Experts of a small language model: a variant of Muon for the experts.
Below are experts of layer 8 (counted from 0) of a mixture-of-experts language model. Rows are named router (the router's row for the expert), gate (a neuron's input weights, with its number), up (a neuron's input weights, with its number), down (a neuron's output weights, with its number) and show model dimensions 64-127. Each number is 128 + 32 x the weight over its row's rms, rounded and kept within 0 to 255. Numbers have three digits each.
After each expert's rows: "gets" lists some tokens that make up at least twice as much of what it gets as of all text. This comes from a sample of Wikipedia text that the model never trained on. Tokens count by the router's weight.

# expert 21
router:243145137072172112137151141124191108174059093143163141100110135146192143125113077126176139080125121116125158105112152157095132137195146114149124113172137161137103122172137108133182145177136123
gate0:146065042122153128166100114130131186060154133179128118105050120134068135127123118125136109161093115099148180134133101119129147145076113135104148164041137170147077167158159141131138093068122154
up0:129106099125135176081169068077107102143173108120157164158111151170182145102117149156120134121147154180071041099147103079175156102137168129174122124152126111165153167154174132125125033111175077
down0:133126136084121174113134173110147100104147116082166092110134133148130115145098098153087114090167147126121105085157128147182159139120095067145116092101142165122110169155133148094120130084138152
gate1:086156170095122179159104151166171102138160129101120149144133161107155141078162142153081160097102141101110135130073093111133130144176110121137121060127144140071124122163086167129103138121088057
up1:161150126093104148144136118142133124142091062124115136120144147186115115123108126132147143124168148184183134062121162186141152146121168109108151138137146124135063129119155101124129152175162121
down1:176063173140106068149163157132162111142124124119130084092158106152141158157148125133085102153102088102113140184181103164165135134079191157088106161178162149065137119092161134148107075113141178
gate2:151123109089194138094152126140125070116133086100144121133153077191148160141097148135074179154187084176163128127129058169100152131141125119108120125095153192216133129080141143118101064126126125
up2:118086107099166171172168053126109087146155103127143105129153112103139123195082122153108193164137092076106123057142097136086170159152139121116140143097167120102086087130086153133145131154085122
down2:108087181195055129122141080141124116149133107075153119129092100120109185154104105139135145143130081103123137096166145092089198132124146129160182185102132083140068151096121116103121156082056131
gate3:181097097085107164154204092100050192127173116126177107138169126166120071082193157128130089145110134129085180115131167127146137096097128136135147139061121174099079158184163097137149120145196061
up3:142193161117126148130108104115078114099118166120139111073128099100078148156090132184136114140128185112134150148128108118184146172142072112101163126108110100104055105092096166158119135067162160
down3:163098125180157200129052100124123131113107163135122096126150142118104136171161185113076150152102156116146162158138074107176101100163131074068152134134147125150124094135107147120112129104139162
gate4:187094161107145116127157116123114193174141154120182165093159141147167182136078086151139139129135128124144098165135182122158178087157128168104108099108130138127148116160148125162153169122104142
up4:141186138048185158144151112105117132157150154188185157119149152160224195095115093103179128079111117181126092164062180092096197099144122128150108103135182127120166161112104071168106125147088169
down4:132132112112073180118138159141139137118123103115197166097129181101076093177114114126199129169165126180120121122127144169157147131110131120089193163179129096105063141150120114123144147122167134
gate5:116162099145192162155136144149108095169091135107099136119153112134099079094105103098173117133087133131115121122128083142117175090169105153138082036134193120111128078177121077161137182092137154
up5:119158112147170171108133070138121088118094112124114148131126167123066145109114112126218119122137169118153066065149085158154109074108127180141114159138136161101089113092128159144140201089114102
down5:064132142063136129144111099044144122127154133099075158104173098127168141123163090123108132113132135062150093155177163091144099091146111185146106138201156128127193112109134132146151110133085109
gate6:173137124103163122128136114177087171159144149102157092170106134085170093134150130071124134117201119189110135091129143103100106068140128129105146075106127153131128116129167147106183124139100113
up6:117127163133193158141163095126150067101130115113109067080116158170127100148121112157115100129094160123158099175128130102123237143141102116158147144190129128136158103133100081104115121147148136
down6:116095086178186142147123144164081094061103140152175078126133156156141113137102056184087166142079180138105118163145086134107165142110094098115131136108079119180129104208128118133141102151095121
gate7:155175096150144119111147121164159134163140098158115115154176077119135179135174200140171189133103117135146174171092136097134101110132051082093150160109109233204090085079127172135130097132103091
up7:141138136084204144112159123128127115077116091175082184145113160119123118102166180179104098168122120145152145092087123080117086107136048133126154128172086189187091117162136091173129141170052127
down7:134139165135129139135154115183145066141138105113112160136148077162105151104153089069079108203138155124092122111119186158117158163138139089143190179181126096128094100144108151192107140109090085
gate8:134105108109179093135119133110162154135187126150158097105182066150107091100162079163137114068126195142141150145118149191087076162118125138098131142122156152120147072169189098075163151126125066
up8:100167127132064145158066124117128158089171145188171112171135100134080118140179146154127155122097097112117128137147127083105112128083123094099156111067119156068152154101220111132120103068100096
down8:171149145137133165134150108110093114068127128131098124109142064143093093119122091117170143094141181107130169048116065169151072212145109184114104075130132172149077089178109156161059065151109098
gate9:146161115144152131149184157152161115106083097104062150179124160099145104076095154137101105098142209149100112088145192115094113114148173153146164153103092148121128090151175137112137114125149120
up9:113135172143151078130095131081151103102077085072102096139150126180142072179119128133126119068167126134079159082100128125114164170118112154149169151101169149119111050183099137094120147158133158
down9:110100133133110095143149119091180146086192145094144142151139168145119096162094149117121066183128125088094072181115117158117132128107128148077126159125106097164162159119140155166164162121137183
gets: ", ", "American ", "; ", ": ", "===", "British "

# expert 11
router:154124121116168120147075123139168108177125095109165085141113056179145132087143058126110155165081209145124134114138153127115103152205146149149121144176078142133176091175109173139163109127116105
gate0:109124213109131105106105166181198134092155146154074095104083104095123138199143122162126156137102134084175148190128143104138237179131109116118153089162158156121143118134138144163176151100140148
up0:186120180085115138143192082135164133127128159105122174143153130104123153136117092121147161093185125114145112053098093110149100116098141083166139092098171158124116088096112185151100114140088169
down0:138103084126079131142116172141141151100136124163142175109147136125142118152126105152138170125099098154103114094141197077159066120128098094133075142084139128161105029099143137095078101037135096
gate1:144092095138157084101132159108104195137169146110112150142106102166115174096109052143118185188188121094111134073148219123141159190153133162118112143175089145163181133161154106111168121207128117
up1:104123122085090145160092108161079101095152105203161113130125165098140163124179148147082073108081146131121097157121129155081103128194097108166143116120118149124104128150055073142100105048149130
down1:132084109102127102162133103155077158098125067140164126143118136119154169140110149119155116123091105155130168123166092145086090110140141141086145175103117124094146181123148148128105133173169108
gate2:080095135074124124126088162132114124196180116110108121123166072060171133145092119180099115074105184155052114106089113088142148154172141144094154161124143120119161156133128120081118088119116091
up2:167141129153113125162113150073134151078086138138098136198081119140151098158166197179175120139137130089193131131123076167100185129118138129124164122084172203165140096117162141161174144173197125
down2:104090126140158096131145154098178194124114152181121196124154129131100139084142104114177177147136100128104095137109155117066168194137159128187147113058108132121201138150085058166122153110129113
gate3:113120119186121110187109139100142108150130147128120133109076132139065144075126053101165122155175163104107117143123152125128120117108157134079108156069171138173096135106113173125110121116103072
up3:166075139198171072103165189130157077154095103146101127097109152113135115162122152140184168142115098124116121098136118048124093189099108138064128121157114128191104181114134102119138091166148153
down3:110153138132138059111123119128077108163098139122143097141145121110099127131152131197103161148169128157101137112077145135151070116075130077110059132124126150163094097119139116082163093117150150
gate4:153132119093110133123052170173077189137134091067157138114140123150111104142190090089073122146182147128113150194135142096129089137155148106098071116134104124160098133124112173133051117107099128
up4:077091096111130139058029129142129122108180157103129122065123150160098135118118132112128137094186183120109111096147187108083140130146116109120130116157108102108175058141129110152066186084156122
down4:103130106140149144149097093065127142090091114137113123109110175103098145144130162143196181182114152131160129107136119112103155148111112121083150173102098109119153140183090091168098138115110077
gate5:103139123180175081169096167106113094194079108109087081077127123158080138079126107122147086174140175089032126107158094100135107088101109092112197159088168199102117148146110187144190124076116177
up5:144099127187154096124141114099159120202138169104175103119045105129053099165181138126071113113130209104134140125150105150063112092137188112138182187119106158104165093163153104140229198109159149
down5:155130166085135122183110161157082092166142187129149129104156112124142031147093102133116119120146071108158195093117172179104152145131102158132136101124119139121136082082086152142152163088110184
gate6:139156154149148141132127148133110133166160151099190150161137112176088160184103104143113149142063138129084135083153189076134118116091167133170113155133137139133199135155114110143090121087155111
up6:156114166133136123092127098141158118129087079127123115112115116118161124158115125144148143135115141070089092132130101085099111175109113143122204151117084079190132085146153131162126255165130167
down6:165119100172119146137150129101083124107136079132131116130191115114146123086136099157173071168105142051093151146089131136172116116132077128094163096118186124120143127149106101165146144175071130
gate7:175069132201158086254127122117128110113086097185116140143137092132090161147146151133089132144107204113148156134089168151124054185169173131129097146135147142224153130107161190151072171108110111
up7:162116119108103132111159126150141090125117154170087087169137197087094095155138111154095118137110134098089185144124114166149119139134146105123150103149100139154127098159044123083076099127106141
down7:133089099152114135159126101104111077117146093101126098172128194129125101124125088190129109117175111130060107124160150181122173178092146084123102122136187116109130181154154161116134139166148170
gate8:069148155178181100103204108081158179159102140109129135188139082110112101106091134119115156091137162161090083109140126058080158067115123123153144196138097162078139144172107108142168128115115180
up8:142139105150142077120144149143153163131116079149108108113134158182190095128099151117207136097112051154104104108117126172153142145153139178112147123157150081153047142108149068155134176109115109
down8:112172100121071097147143184092127167129113191100116043147137086128153120171120141089159115163154166100146093125094115123111163050092166157096190138061144086169115149163135113158148131153155118
gate9:125160099131108150117144094154195124147102086072097130144169140118119137124138080193084127119107147168130127142077115140191064129168089136141122104130134169086183110166151146087128091140052190
up9:088178119105152140087137098134187091099105126122175186138099112114168108086120105160143152127127124113093114068108161097171121124095050124149099108085136139105137111149156140124114148157160129
down9:098116164184162058136092125105184095123118084112088135191112147119068100130117119111115131111145159168100191121102150148109119093120084077106139144089134112150058157133118130109137133115126119
gets: "- ", ": ", "New ", "United ", "National ", "University "

# expert 10
router:162118140109153107096106198125129128141102134111143112161153167120185119139092068140115132083102107131142119112084161110125115153144138144111133109170132058138143076120162186158166173138172100
gate0:118161151119123091076146160136101146143101132108139063110111123151158108173181113107134171098140135102155134079131182166129078152135131141157161152148152102140106083119152084105127130115091104
up0:108172127117087116153110177171106119153156161119107163075172103129106111088163161137134113084114131134085121131118136164170159176080065158136152110050126145136137116183110160125134109175116103
down0:150177081100115124167091142144187070128161145187104088083172152155092116142141131100136116105142124145156101094129125125127124193115102152119144089180061136128127172131132144151126134145145189
gate1:123138151108138179093125103180122156168074117130102142126188153125144133137196110152104173126130136127102185132077108111167104192160082113175103113189124144108129164169124167133069116159159166
up1:161129182151177093138153101188152159157093099129120142157112117060132183120079118131114121108109136130145114167149120122134147208133162130123114153155118118101160138098139130172121118172153122
down1:193129156146114122172169154175149127149166159115167167133137103168074148136145160118136177132112143077119158154100128148162168092137114153147098131097148164097178148131091159122092136123045130
gate2:129103109113171128122103105073072118199143147061142151155164202164142168120108139127125115117066179153113148142091143136156109126103099195166093100088161070132127093143147123093090115158139096
up2:111125092085151144173143117111104059090095141114114112115123098076097083124120082155101155143082127131131137097094173124141145107121103136146147094147169111071133140141130143157116095184091077
down2:194126080158134147112149135143170163231142123163149147136056073158161152122144167150139157147132129169148132167178074092123139096146167109131140141144137144145085193142124154063151165093131138
gate3:180148134176096080130190121127135099144151160096112090089073132118106151083147079149153239130097105121139087146172098111157157119147190168099121130143125141118147150119159135087080157114142124
up3:128131136151150066167111106117084093089162166107151143133119100134120160115078163174197130113110132144141145111195144108165132145078124136125136141085220122177133113096127117156220129144127061
down3:105142139078189225096142127062194139139077154148138112176182174103146126120154040092163160113131134112084107144108169187144121127135130137132110104083137115110138126129068148144093158151111073
gate4:135146107075112111116126197082133178163161150128130119119161096140145087090102151179108106117128173138150117160102139115119123152151108141116153128131151124084127092144091089113143126085129132
up4:097144134110113129110127103140143142123128127134152186187077109119110123118197104141193108100147106130146121119135072176212081045132099085130145113070109137135122137152141148122128070092132080
down4:112101122087130192137102107092141095118119171111148107144090207091124105165167113166143150186113163131200093110170124148141103167115126154136104126093123189123114144096122155140188133093109159
gate5:082128142123183108145149168202056152134163164185066121132089102113176141076145112088133141151154076184173090127142149083162125124133108087099168151156069108110106078134130128150131140073085141
up5:088116138055132105126137090162101110073133130147118239111100099151138120123130112114121102136103117103190116129158145089157127177144121099175097101146095083112208088101164106121153130081100087
down5:196146150149179105104084079156133116124053143143148158143109142103157127224097187117109112122151129063168156101133075092142125100142112128077100158120128089088149091096195162107127115169199144
gate6:048132070088122130127140149154124111129115135136125115121118152089142199099151080077113109115144126145124191141081094103108174145111109155157117145082169135135123107167098151128170133143140117
up6:136110149113174094172081156158122167063118153127103104170106078134134088166140144130112054127159156119138091126179166147110057092113144069119106085158112118100100159107151096149103141123113115
down6:195098125181145163083126114139137123168128153071120162115103179114024130161161174154124113063061191171160149071186105135069173139104138144111152126101086110176144141095182126184141122105139100
gate7:165140095132108062133086069100144095183164132057088097094152140151123101132142166119157186098159139072175149130102138156146087124154177083115142101081160115083169127124126206116126147110112117
up7:063133084203141129110183101126117084106159124090141098078136161138110127152130070123161071124176129192113165150096152089135127155151146106142145159170124134152156101159129150079116149137115174
down7:143142146126158078095131111117170051136118123170162161126166128117137135153150181105138132162109167096179158042148159107164118125139134093141109161146106118147093141115109122101144124132132177
gate8:133086158077100113203133133063149175126067136114156080178161167147081105087062122120120162134137076112124127162122137115113101111117189158160126151157210089109127105150105146146148165128193121
up8:117133085119110152111136117077143138087107118105130107087140044124088132129135247117132167087248132116141155111146091120081133151163153176129069143137139207121110145094114197175102187099097130
down8:112130078145153134092125064151091100124125175139165112138109117156111122124141037160123081133129094103107118122117113175161121176138085131164141140131127089100120098171155136132098155148113109
gate9:111122129165118110114103143097087054144079152109137179146107172143096087112143127106099129134108169182127184166162151104094122173165106114136166138107159113123177076138174132161098098104182144
up9:116148141149118134103137188127147189147116173070139161166174114100154130164088074110061142154141130188157143123159149092135199117120128135119148148162109127142167100176090149134053141181121140
down9:149163103087168143139147154151109100155119123125162163143152192130139072143086091134096062112189126128166116151119094091107095171076170124116101143172125203112121106120126134090173098178147174
gets: "in ", "In ", "on ", "On ", "re", "January "

# expert 14
router:152140080131127122042109127128148162101105072096124095105170096102171108129120093138121184101088150122129148132097210115081140119168137123179105135144082127117170088154157132171140147147109128
gate0:126152155159117116131141064128105187149132113114142140135201106117127136074117178100109114140179152111136164117113121153141125113144091129156113077148099087156157128131124090193116124127095140
up0:138189141109166162097139076166110200157126093162137128161163111116099137181102148122161145142117188101133158077163098152194110078105113117194127127139141084121109161110152110133092153121169102
down0:073074189148132098128126128210188142148127111093134146124139090171076110135127129145082116173135150072094147128129124122146138146080101098095156177145091150123139149085140122112110109106156164
gate1:192132152090161130114128153112197141090141162127162119085131157144131124133136113089123108118158166155153118120109135105146101163130131144139096118118213119108149169168128041106144196109131114
up1:113084092201161123131087118114136077135134129145129117186162116115106118097149090167123124130107118103110137150093122141104132095183133149094154184090090104154144111085130183137070074069081164
down1:053119125148132146190147106154085116156051094122130158168128173128144122081166116125119193120159154171111170071103164131146132157119090142114098074139122163130069108105149133130102112122192134
gate2:119144107199094117128065157154093180140134100188099092140095066137121076169123089210114143083103084132179197145138147123130120171093129133108156140122103142117144161172156080136178166129086099
up2:181131151079117089128119107154197083137156120126130140132109121168111103108128131054126114140145125096139123135150120154147155060088170103141102115124081068183117102099102144153115130122178146
down2:162122161155130102171126174085162127156168105156101145107102084090128187148137156136134128123089208067193118095145093104176094176124116161097096163129129143166138146118161109132111101136075098
gate3:138083107166137161126089147108169116095129120118165093107105061127129079148122121132084179151088219150153181174142119133110134178106147094167120090114146170190137137093108172097124120089089202
up3:132178177078147094104189141126121128155157100098169182119177141171127144117161079160118123107133110098137129141104110077100137096148124168174121136141138089117187124155107170111107103161171068
down3:178146131126134126136064163158123166105118163141132135114116094145144136218098141107150131077083140094162110203117145100109110157143127201170111111168065152108115093124065150117107098134094121
gate4:128141147139108183151090112124093110090100131106154081139092180071103154169100106166171132136107138145167126121114184120162152137171138098111154143157111141156142101145081099147185111138085088
up4:170107140112117061079122121140087128124114065078128165105135098174175095136117092125075116115109186064097070119119076149131113094149089155137204178114131170115143085097132121114113068150098068
down4:106160135164153049137095144141130075130143156077161120111152089148183115121124110174101078121138102160147061118103098165121149123101135095138201162122123144107156126105102111142146088159090092
gate5:115154173097159137113101154109148098146122106110198064076095143169161104109156159178119080125176135153123133139128124159190159143136134196153167148141140112154100095124131133078102129127115094
up5:164049117142120114126178146130093136126175136079111139121126119136166095135083199093155129139071108112179140124090107183081100194129153107116150137125101140221134142156100114126140171165167092
down5:145175108126134105106163161099130142123145079125089141149170138136167182102145142117134141088144184120184106124098126140089142136116127125098128164129098109174142093164125197111170116115132133
gate6:129130107101143140126117148153142109153124142117102116111215143117100100153102138110134117156127087124176124176055158067106077096140096138147150152100154129112137084148127083148176139128126136
up6:067136161155113161032141121124131121137161153119115084167078137069123145160150134160082120148080156138106190143141143116151170130080141118136085086100164181091128074127131120122137113160054172
down6:131128100057116191184064162160143197153142144125090113158167104160134118136112102105109140123163128120051160161104061190128137124111079154139143120095120171110118141167157132150139103149165076
gate7:172084141100152119100126083174112130094134169124115141177126117126097116140138108099106079133111120121125108168139120146082103188124087091151127138123056120144116087132156176136175170135163207
up7:131128167129147155173196151124073098148145134145107116092106169158111133106190124144151085106124163143103189096153099114151205091193144101137127105075128173118167111047106141199150185171100084
down7:133097155082171153087141157117096072121154155119138103135080090141158075140148115162138121225129185116103118222116120147094115126122143069156137108129105130134093176079144125102143153170088118
gate8:117137062145114165122091150103173145104149099072153117131105122071160102121166127143120149078104110110101146084119099121158070189027149138210112089124115104121082119103151131164138132099042062
up8:202058156111081132142141138123108135128169224111100134121142140125098096148102162085133059191128136127086161139145121113117112163130126140142125081139095083123139126138160126139098168142149121
down8:087129143140123155138135123124156091072140095169113080095078078180124126101139108135140083138197107132132132093139120092148167120127121151174108109196036147157139147162088122124132169125115068
gate9:181083091179125144132125126130126106091099128169144146110092130084190106131126044172169070122138134178152133136142198152118110156120117130098162172107105089143162134170139134119110125109133115
up9:141102136111136188123174151170094130073126132128174141176153130166143126169134108061084104151070116164091117157137141169100162129169122126134141086133156126140093079147128082139133125128138114
down9:137056091129097148153147104108142144096127106089126112110131050113187116169143102100141088123109118079092134169163129122153088122124083112201146095172142026103122088085144090171161112143192112
gets: "(", "-", "–", ", ", "/", "; "

# expert 19
router:152164113136175132095103159141134117115151061131146119123119087112143159150135081148153185162075098114144133100054199100102150118162169119185094168090103109179173182117132169187145136116169100
gate0:122100096171155112141165109129181036191121108063152089139124113109162151103145137089085131149197090194111096095126128099090134137120113195120160192092092186130120114128129187125167144107158144
up0:159074189092135069136135140120105135117088135154122093024146082148071101137107168182112125132092143095125210170150109097138077121181183084116141113116113133109140137087126092125116109067091109
down0:110118095108113150141109145127169103122142109082112135115128148159091168144143120137167122098162141134180206136171077149113159142142136090103100158136121077091114131149143071173097096096118128
gate1:079164151075111130125144145123169148111157081146119199077188131124122142101143125134136109187146122129077186149097157147153094147106064074127118095086092152203172125136095077146145137125166087
up1:166098074168152107091159101159120100127108191119176060109148127140140088123110077189068148152154171108093083111151152130114156100148152115094141200118121104077144131155122150151173084119139134
down1:079128129185111116099073111132078134153179132152122105148155162170164159114101083191109188191095113084144050172167136142115125103184115068092140132102113143092194184109119147077126093125138189
gate2:173099092150173145094103145133109138069141137102126105115159163097135085146170111197139151165093108144103168103126123105147120122148191179105137152132098083061121149108157154136106136037140074
up2:105145102168159110130129158136165062126115146097157101165132146130173126128110112143110191095142138157141111120112123101128132126064106106095116127119129138188108087135142122125157123113103084
down2:126181131093122138152152128162167148147196142096109113121109165100145145142123135090100152205113099143087120126124132139148130132150125186097149105098099137146077139148132129191230112045091173
gate3:121163120115169081082162084113160160085158110180137131145137130161162113116177217145161197145106151142180176097122132141159158124168083108135118157117135200225161146151143195107155107154093126
up3:156187082134124086161189094106165139125165104160047159165104113076095173122148102144112149172145155157139116127146178138177149177110102128200122132121146095124090184127138164076089089110113136
down3:096095125090133132117128127139102113108108157158153139131168093127076096171140106145145151091154155066114095156092117140108093140135124139142137158173148124122127131200142039146127142083129107
gate4:095095086118141112126142182118143150124147080118145127086140175125166105103109159153144168167095103112149114110159114123225125128133089137070149130098142115145069145127165137108112143097124163
up4:162050197124162153130131165107109149094047129092181190197106112126158046169169118169142093150138128155107092098082163137084121109135128098121163088176126118138172122103128129137153140155152090
down4:137147177131120105126116161125154141113122078094105182115103071160121143120137110173181072135135095091120106123152156144156133122147081113188164139168147147077101202091097163126130174127109153
gate5:179142122103104171092104153115134157062169128032150118132102183199162176096145157098119152114132129125162168188129141100104115119142089158100142162111121128100135169108180162158160097070172144
up5:142167092109103087124176138117136140086111138164105141144075072097093123114130123127135082174067097179171181096133128109115089151107116152199134089166087169172105085158138155080122117145153166
down5:144215088128124108121129117155156191163148129105107178127144127138109133095149138043131129132159137053139077121101137087080093121095156143132075100130122099170169123096093077148175151074086093
gate6:080093146127198121121133103058147088157191094085082109097125037144170159142127127162137121126036161100120116130102166130061159123190139098119105106151125192167176157065159152140121066062137135
up6:024102107096121088033135128083164070162125039116143105152192144086183152166165141157157133164080151120162143128122097123085132085180143127171090107130128113082124122050155125148100121145099155
down6:123108131120120175107143117139158165099136074076173103096089126174146087132160126170091132136112078109174128145135145106152147097170095082093082110154147147121122165087141185108111122162112055
gate7:146159065104101126073161117149156198072128088115092165128127146155123057127168200094198167120120070092133178132155129092129124161076108108162138125095106138154137128080109170130113151103138116
up7:112080138096142148111105140113138129145128154167118169178088122120158114094122137141095128144159200171122119086066148107103142170145118119083114066180053164155121148107104140163033091132082121
down7:082212098116094166112108094122069158087079127110089076158142104155144109049187142158115145104154108046118148082191089110213106197117107096125121099096152160152124153166177204153080105148105083
gate8:140107056137116099143115078160166181156165098107156126165173116133135172098081109101104119131103150204150115190090111088125127159135115163095098160116202118099058146131113102136149176143092165
up8:148131116155187143136167089113131183076131148135189135174129116156184082112110158085170150109160169119098142173155168130135177113110165081132075146109122158121138155137152138161158161026134195
down8:160089150136072135101131108099163108115154141126147165101092090116117095128106143140147134143154136154119132095149094186116123074151133113066086055120184118109123132124113092132098060137111121
gate9:127140118150129156102128132139135137123136029086155117061106075153057159155105098090161110181123131111134107155158116150109127115136143175120170183056106074133056134165100104139103152122088117
up9:124110117172145120119116179132155164147159092046101144151134132131160045085054155078081106188166123131163082129122124179162119043085086121119126137114119058148151136151091115169148168104142103
down9:147193064140201187092171093153165085060119130116159099099108169196066128108125140074148094097114135140166116135183115133116124169139134108112147165144080137147082148095145148131092168160169124
gets: "| ", "; ", "0 ", "/ ", "Born", "Opposition "

# expert 29
router:151121126113129135090111122122105142184163093101145129124096048110173088142107097135201159159117151164158135155083174133091143155111115137181105122177098168153113098170170078113172136137135116
gate0:139082096162136078125157151172145180174130080123136133165090148158154043133099179182141186099079095154102121165116120146129155141088140105112102136182062117137155109165166140135109149122068089
up0:124140149059157140100135133161182196148123099141196192087066101153146088154120183155121174065147146096171120170152156133087179079112194147110103135158072127081154147111092179125183098124151154
down0:135135179157063169124082157128085144115160072137172147113099133108147112155139197118150156138113114109135164183229125101086110073158142131084122155107111072140142121168173118119105094167115048
gate1:145070138171179125152069177090147131100100122159173138106165102157177116121166091148138168106134145084177131106088151120154170128121120205162079143173081138131137085106207056102202108138183129
up1:098121142138100114122135120127123148115156124133121118117135143147146105089107082152193200139147164104159091089048115157128112122094174145120092121172103096099129147150160023055189120135193145
down1:076154116124064128139152170104168140138118128091086075075079198164191128158110159141154146133129110133118097145144128149137146086168162081104118138105134164110189134115154068079172100116164128
gate2:124098095175185114091089110088056194174213132119147147145204159089173065126099130105172168161145138155139160059076190099084088143200112173116105104106134124136108140130132167139158134095097120
up2:084084168102176071152117107122067133110103137137171108116179131096178139129152082201161178133109096166152085103094107105159125118147105113114148136114120117176110111117120136115129140047123050
down2:160132144123170112174105121210098155072146126079146121139160129142152106122143142159129232080143138109181104162142118165151074118157158087154111179161126137106147149052046140093165129115116156
gate3:134116147159146163119157166133095165180156113131156125151084078122156121140112151064179112110106135127179150118122107102123161172120157148119108105187158187131040157172164138122179118140181094
up3:125049102126146153139123085078118121097137142086172065186186136121143145171142189117089154174115103121144118165087172182174129124123135133100203158077203113101121090138095145120179096142118088
down3:134149165125133170131189146137106103123156092159147137108136123158082153090152110103126116137093131140162136087169151123095144197158137179150110099151153122057062142128154133119173107081096096
gate4:131067114099107137132094127161176170078072156061096160094058132107149116167096147177151160116171162098130096110124112136081096137111101139099140137077155150206170200138129103137175119110126119
up4:053145110189124141103153067156150109109086176118148082210126139140099132128142105148115097150168126122094113127188091097142100109148125095129191114097114144150178114134121118113144121083126144
down4:093126059152105133130155089108125165124157074112122168132126110094112162152098157135139096115114068113083100156194104133128067117090118124142182109117117127118136150102130170084148124095112125
gate5:143111072095102154103198121143126096154130096102219119116119126099172095130109072169134094121118123118157178158062139094152215173136100176078134130153143102124170055165138099129098141088137158
up5:109154203129124145163114131126080077117143122098118142151130128124130136099183158060092140133200129130090136111160072044134154105127148082183108155096071137136121119155098136097136141138055163
down5:125150139144125128142130140099191198137150122087095143126098108118112170139136205124100183146174132149120087097103147136088067098169123107084110110117064143123046192169145134179134148082136104
gate6:167090103177148167108124172121158136030132111113128143052152078152138166097114127138144062173127162075138158165111133145123146152114117078150169142114092114088117120078180140141122117143127193
up6:153107124192057220178187120103121116156206119149085068163110145149177132145139076168173145185107132107146139168106124107105147104116116174188150140153164076129168147176118162126096126141099067
down6:127128132138098124141104135167160102120155103170132083159118149126119088104149109113120132177150113076128091093118163124163163158119070133120144134144178129166102117167167079178101130103057148
gate7:131169125125071139139126138112160133065132152149125210141154106155169096100081118105108149115099141126148107141100124123143149148129155160052160118114144110094130147178149063084113143085208150
up7:106112131127139118166099112075095073077154156174083055157080152174186145112167151163089080133059147098161110199150121091123152162120097118129090141146116107220129143038111147132169137117143131
down7:102075171169156152170160139141176126103175109084076137129115121175181143117069076151111118102110163107088138110101103140116158114117154112148179188114174120180153147162153171149177135115127124
gate8:136205129158113145081156099158156118156111154103117180118109148067106075149116106060094084103114071130135085099141168132119128158109179111177159067096173107111140128107120154074158113145144119
up8:127122078102104138113112094174125106096139110176117120131106089121150169092139109171143081181140104120112063145124134131132126164144049123172139112126162058118098138171115139137103134062133123
down8:097136126196142096099045138093128196093078152126103109153159110153136116105124139141197113155160161130159132142101087157104071115160132095149249099072132110137120071131113094126077094085112135
gate9:121048134078106133154160124139101119110076100086162155140177104122126120158095120135132156186158147086151172106162087173145127166133173097167124113095136092164118128135067135092151129149160087
up9:078163096130168143147095143102107141111115141171130148155058145121122167146142124183125114100133094153152125118083176092156122096136094117154167121115119170124210134154111113126102142160064122
down9:134158147119161161160135072137159174130134115128148116135089116149190123117129091190181141153125141167117107154110128130218146101113130123120039160100123096161152111089121103182147112198105129
gets: ", ", "that ", ": ", "), ", "(", "ed "